Below are experts of layer 2 (counted from 0) of a mixture-of-experts language model. Rows are named router (the router's row for the expert) and show model dimensions 0-95. Each number is 128 + 32 x the weight over its row's rms, rounded and kept within 0 to 255. Numbers have three digits each.
Before each expert's rows: "gets" lists some tokens that make up at least twice as much of what it gets as of all text. This comes from a sample of Wikipedia text that the model never trained on. Tokens count by the router's weight.

# expert 45
gets: " a", " =\n\n", " |", " (", "\n", " an"
router:149140090136105088139115165157227085184135142093137103120129050142152132114087106138166079110151127155062167160100089107075114156126136146199115094169173145120112078097170122140123146147110116156135117170117119130101125188107155163088102110152132127139108096185120130111156117149194116145

# expert 9
gets: " ", " |", "0", ";", " —", " —;"
router:105150156109134141152133130167130090102127131153125120129175132123126085156068168130146120188100146148112171138148110094135038095146112126137234132165058148132142107145145150098049116129070115150129131103089104062068124170097140120148118159111123171144137175165084129123159115104132146083

# expert 42
gets: " the", "'s", " The", "==", "The", " his"
router:161134179122098090068127139148155171199109139098109157152100116096137155072141153172105078159102089095082110119133133082137135134090096116157172110152114115076158114104121073142106134091117121138165188098078129120123065146066084089089113129148069129121098147119164122111146116115117077132

# expert 62
gets: " \"", " '", " The", " I", " St", " K"
router:135095183150089097134213104174167178195114100118149116155158132168102118088086127116167100133139147139059133128130154070061070165092127118116095118110152175094117108181107178080112138100119123076193192103115137106099144161114110220170134131122125140132097104144173150145131126185150101112

# expert 2
gets: ".", ",", ":", "°", "–", "′"
router:177122073158148102126127164127139148134202080112130088139161086137098128162071107045121152097176178149099229110102164115107094072155121121104053138097196096125136152105168174162168176158107112135144103089138171104080050133127151119118196099098093103108124177164090105158139122103094149110

# expert 4
gets: " as", " –", " was", " to", " also", " on"
router:130147111126098112124106170161112132150134158126096166124145131149154135140084114141195089180139126126094107126090157108113158111122116153148099153088161103100115118125150131083139116144129117155162170112108160113120072135105124150156144083075158234123123156151082034114123137192162091112

# expert 56
gets: " was", " is", " be", " also", "=", " were"
router:158110175115119142054202113136165107131185070127111131147158137139196139089154128140148160086152099109122104127109116106090149127141070133195183133145159131097102096109132135161105123155113136169181155117074097149099160161122163166172150176174140107100093045135130096154130121129135081126

# expert 30
gets: " A", "C", " B", "B", "S", " G"
router:148176106150103123126140173116108135137124125121142049119140088137139102120094117133187022159160178124073176101092100106077112166112168085156122152070123076088059103178115124153138202123092117120189188087147102063107115154115132148117082144195142164116140109184083136151160126100115115133

# expert 15
gets: "1", "0", "2", "3", "4", "5"
router:146133128163106134141077154139167089061132131081124123155180127145140090086107150125078104175125102107033142155109136108097146100130087157135168153145149130147116070115125079161066179146086094135157089146161146123116099121125138150118142151119122149132186141209096172159139087145154146075

# expert 32
gets: " a", " that", " his", " which", " he", " an"
router:148128148111094092160099176152122154127167105102092094152128127149126153101166128088140150206149105099111100120125090119134162129097128160204154148125154144151118099156097143112146162093119054181178092111089127080127098126089126132094171096132175110110130183149095126119126143158116061098

# expert 5
gets: " and", " or", " but", " as", " to", " &"
router:126108090105142148127138125183124107143042185186160080151156154153124109077165140117151100119137100097119219144159121104117159108116135070139128115163080102129156131100172110095098150100122138193158107097067110092175150100124137096124121173146207154077104147142179117115178092197104084134

# expert 53
gets: " |", "-", "|", "3", "6", "5"
router:112121077121092152146133110151116114148088104089098140178185101139176113049116092037105114090122141113083162094090128106077051100089112116127156135123112166157058143166135137093108180090127129143187126137151198140131077091059163099116126181181181190087113131147168114138160110051072149141

# expert 17
gets: "20", "19", "18", " ", "17", "16"
router:152200157079135081107101153098132070124173122122131161209170110187133085108137121126051108146140143075179129144121092087089161147090095121115093175119215102114122108185118156147125116111113090163111140139106161149166168076107144107098148177114142125105181171109154109115110121118139155151

# expert 20
gets: " of", " the", " for", " by", " with", " on"
router:178118143198125165087196117049151126139146160103161077141103102126147170114121136156154119083156121118157193121093093142116131108056089030152139107121169162088171149149109157154122151105085073188157116099150114157095108151094158157099133171131122095170080157140123107114103126123150143116

# expert 47
gets: ",", "09", "08", "06", "21", "13"
router:118152136105131072093118126172154147099126126101115090135154166134146096149148153094110179143114112112142124179117118160110095136101147091091135150167209121090123109079101128169136126123132141132190137185074145093077161067102177123158160162136148087165122028097116115118157095135099138107

# expert 8
gets: " with", " was", " were", " is", " are", " had"
router:146159167074128149120194180082122134124116067118108125119130110136160128094123176080202102234113067097089148173062072119146097162141063149188098132133106177186145086163100133196147160091114122132116127081129115135121108148115169143114200159100119199135137129161109127123144096099153080071

# expert 55
gets: "10", "5", "0", " two", "3", " more"
router:164146133128102118084099093099152096147181075113041127119112125155120101089099149109108123163131113124171112127095127136125113124096106103166127154146089134112124069175173112161072129131152069196120091121112158107150167109071110142107175164092121093125140131193129150123132113167122124123

# expert 36
gets: "0", "00", "1", "7", "5", "6"
router:183122166183077124120151140141135097177137081130110086151108070147109123153099132074150143116136177103122163155074071095146050109161086149104163179110145152090159141075177067211066161108119158207147148145142146104088101148109124056097168108126149153177105131160091118105165143166085090122

# expert 24
gets: "–", "th", "-", ".", "er", "st"
router:120178135178114137121161144146140130177125131125141085098185182159120078118057158095116150123158133087118171175100099089121157146132127149082111116045098106108152100080157094116097192167126151138132081164130111074140095105119152106127178173079153154079147122147138081141068095142111201108

# expert 52
gets: " to", " by", " of", " for", " on", " with"
router:141106115157143157120133195075074147129126168169117161165118176144131120114116146136151129150148111150155200125063093141119137095129093117174082127106188120103151194115170159157124155125121094127176077106147128176152041100112089201120123143137137149115160126176140078139119125176107126135

# expert 39
gets: "19", " ", "20", "18", "–", "17"
router:107166127104132096098175140118122118154154088111148171160127121173106123134081094098165173097155170076107101110123125118023116117113083105105133141080112070108121086106124175157123156117104150156164097152119142135126117127145102103130137132122102150142133157151191098192229054208122168157

# expert 22
gets: "-", "|", " -", " •", " he", "   "
router:152164159149137107088191163147140102140175230108118054073126150134140098158085079057078098129096154101120139138108176136132170078154126145122144104053172144096110142103123168115115117078153101144128143144124105088105131114171168143120155133180129160118118100124090108171093093146131108137